From a checkpoint of a small mixture-of-experts model trained on Wikipedia.
Size: width 192, vocabulary 11771, 12.7M parameters.
Experts: 64 experts in each of 4 layers, 64 cubed ReLU neurons an expert, 8 picks a token, a sigmoid router.
Training: 294M tokens, 4480 steps.
Below are experts of layer 5 (counted from 0) of a mixture-of-experts language model. Rows are named router (the router's row for the expert) and show model dimensions 0-191. Each number is 128 + 32 x the weight over its row's rms, rounded and kept within 0 to 255. Numbers have three digits each.
After each expert's rows: "mostly gets" lists some tokens that are sent to it at least half of the time; "comes before" lists some tokens at least twice as common just after its tokens as in all text. This comes from a sample of Wikipedia text that the model never trained on. Tokens count by the router's weight.

# expert 61
router:117158165124140124150092158071133121087147131119132079087158160103063092117130181095131090179154104089132129126123194120169121173108172131160145162123153172110118060182132125116148129136083114144097160145149133149110135110131126096099126133122105121116110141174100147157046136206112101139083128103094134126124097112193122114099149128132090124140134115151135094111126089166053092090082155160121143100175088137191121076093087122126202064141145118094185148157145184188100105143064136144127103134108056161129133124131170205132174171119149169169108080158071146182140102131075148155
mostly gets: " have", " they", "ions", " him", " had", "ations"
comes before: " of", " to", " in", ",", " and", "."

# expert 28
router:118174188112087100115154134100126117098146156119143094076194119137078116102134195165108107145154118153136109087119165157129111159085168111152125142134129151112096072138169087107114144108102133086128197180168132147087160092126131135107111112133140097134157131170080142136079132127100076164114141160146098106112143114171081105114099138133085168117038134144095093104156102122030138131056163177184134182191046145154127104123113153123159138155186117079125143179098162148156112070135134174137107095118076168154150124116121181137144156134133130164149100188071157171146130125116130209
mostly gets: " made", "ated", " re", " became", " used", " won"
comes before: " in", " to", " by", " on", " the", " as"

# expert 57
router:087139188141169129149121168161156132051154142137150095108121119110068126120088152101132114187163130117165135086143138079141142190088158093100112151095183143070113112164163134144091099153066080150159138118177114190152084108079153186086141099126143121150074171164149197126102140126079025160134081128140145096143122156167120070088137124126087137134109162159135117140143098171104109166094181168160155090123091096109145153132138152133137126128185129104118159158103199155124086114081121124131126118082166131095169103059187119121130176134117105149114099174076162183111150098121152123
mostly gets: " USA", " ENG", "/a", " Germany", " Russia", " Philippines"
comes before: " |", " |\n", ",", " (", "\n", "'s"

# expert 58
router:099121152065172149114146184116162123094112120090143116073154145111061092141104144135113091195157136108140117127147139126174122152129120110135108102080148196107104071172122098135044090120093084119109157157140199134075081127084122162120099086126112098136101159126084155126123158163149065169089109108115153124116132147181127128057192095090101118115142192151158116069120067125112122150075154146149120104123115124131156136115135124122168145128174165146165181132180176169122102104065108124104084114082122151149115113091142180144159132118128148127135060156101184169135071078081191088
mostly gets: " States", "ics", "ina", " France", "ius", "ville"
comes before: ",", " (", "\n", " |", " and", "."

# expert 6
router:172086154131140133089130151127137123071154138078149091122158146112100150179133206069099103185164093122119108124152130177182140176083168106164132114103155184094132084138131114166157134101105121118100194096168140144169102117110104118119067111138130123119092164148141157159089131095148117121061118081132184132125094160191117073071095133139094136121110125164063106086127133128074103102072176113129190116166086132106128123140095191110157193140181094095140140118108167107181121072128062103103156073113116120108098124110118175090139131108140102154061153177101165154128127067116173144
mostly gets: " League", " Party", " player", " election", " part", " government"
comes before: " of", ":", "\n", " in", " for", ")"

# expert 44
router:139129194116152144156175131158170110077148136090125124102139127106097117151082140136100063196135067111144125110132106136166139187098171121138099144086130213059125087180132116098072101151099080151099153134166174164133099139091118134130126103148129112156076206145115152128122177155130101118068047119132181120112090157168097101064151103131113104115107129140114116115151107177111135097074202153172125055147080142134138180117124141111133136110175152103119153142113166155113115067132112137146090093055126138121126109098144169166165163136113155157106107157066183177116115070108164105
mostly gets: " University", " League", " York", " team", " School", " player"
comes before: ",", " |", "\n", " (", " and", " in"

# expert 35
router:122197164120097167106158119098183134085151162167099116066173150087061152148142168157114098150131155092145163122142176110134111133140156065141117137140117141114066070149118107120096153150080048093081137144144193133069131104128143125128110111167160130160146144162125148151109142116172139168131139117121138143104063113189145064122118141101046150162125174118137098096129140165071152112117141144193163093144055140119106072117115142079122118168115127080148161152191161142094117110126101155117080131098066166169138153128165141103114180112170158156128100212087158170136131104151101176
mostly gets: " World", "ated", " War", " known", " used", " found"
comes before: " to", " by", " in", " of", " on", " that"

# expert 19
router:100162160109157094126107180159181144046142129131160091105152131101076087145098180106127120201198158160150159075150159088170121176086132122109136147118183153094104094165160111184073111143101071131136141120158130181141082099105147146088128082120149142155116168142142204158082145112082061165092093132131159102117097137162099079072165127139071126132136181181122119126128100196084096149087157137161168116160060089126134120128139185137129111144160153102139172149110174167121063091089119150135131104100143134109169129068170145114128164120134098151104093162115160177136118117117147126
mostly gets: " son", "idae", " version", "/a", " century", "°E"
comes before: " |", ",", " |\n", ".", "\n", ".\n\n"

# expert 11
router:133134146099113127109105189116144149125153105176090075094130162087052090132121149165107142159128124138111159091155215129140101217135109149137111174115157137113118076138174112206152137104100050170128142128127142136153141135081084143143150119114107136116133118115099174176097111137158078162102103083097146088145076118163095107071089135083110140142119118158128085144130156164083091049118133164150168104166084198105142111099099147072156121143110088081129119169132166177122092080098117101118107090082111139154123140097157165058129138129100145127050131201073154128132113128114161174
mostly gets: " season", " film", " series", " album", " work", " Car"
comes before: " of", ",", " and", " in", "ing", "ed"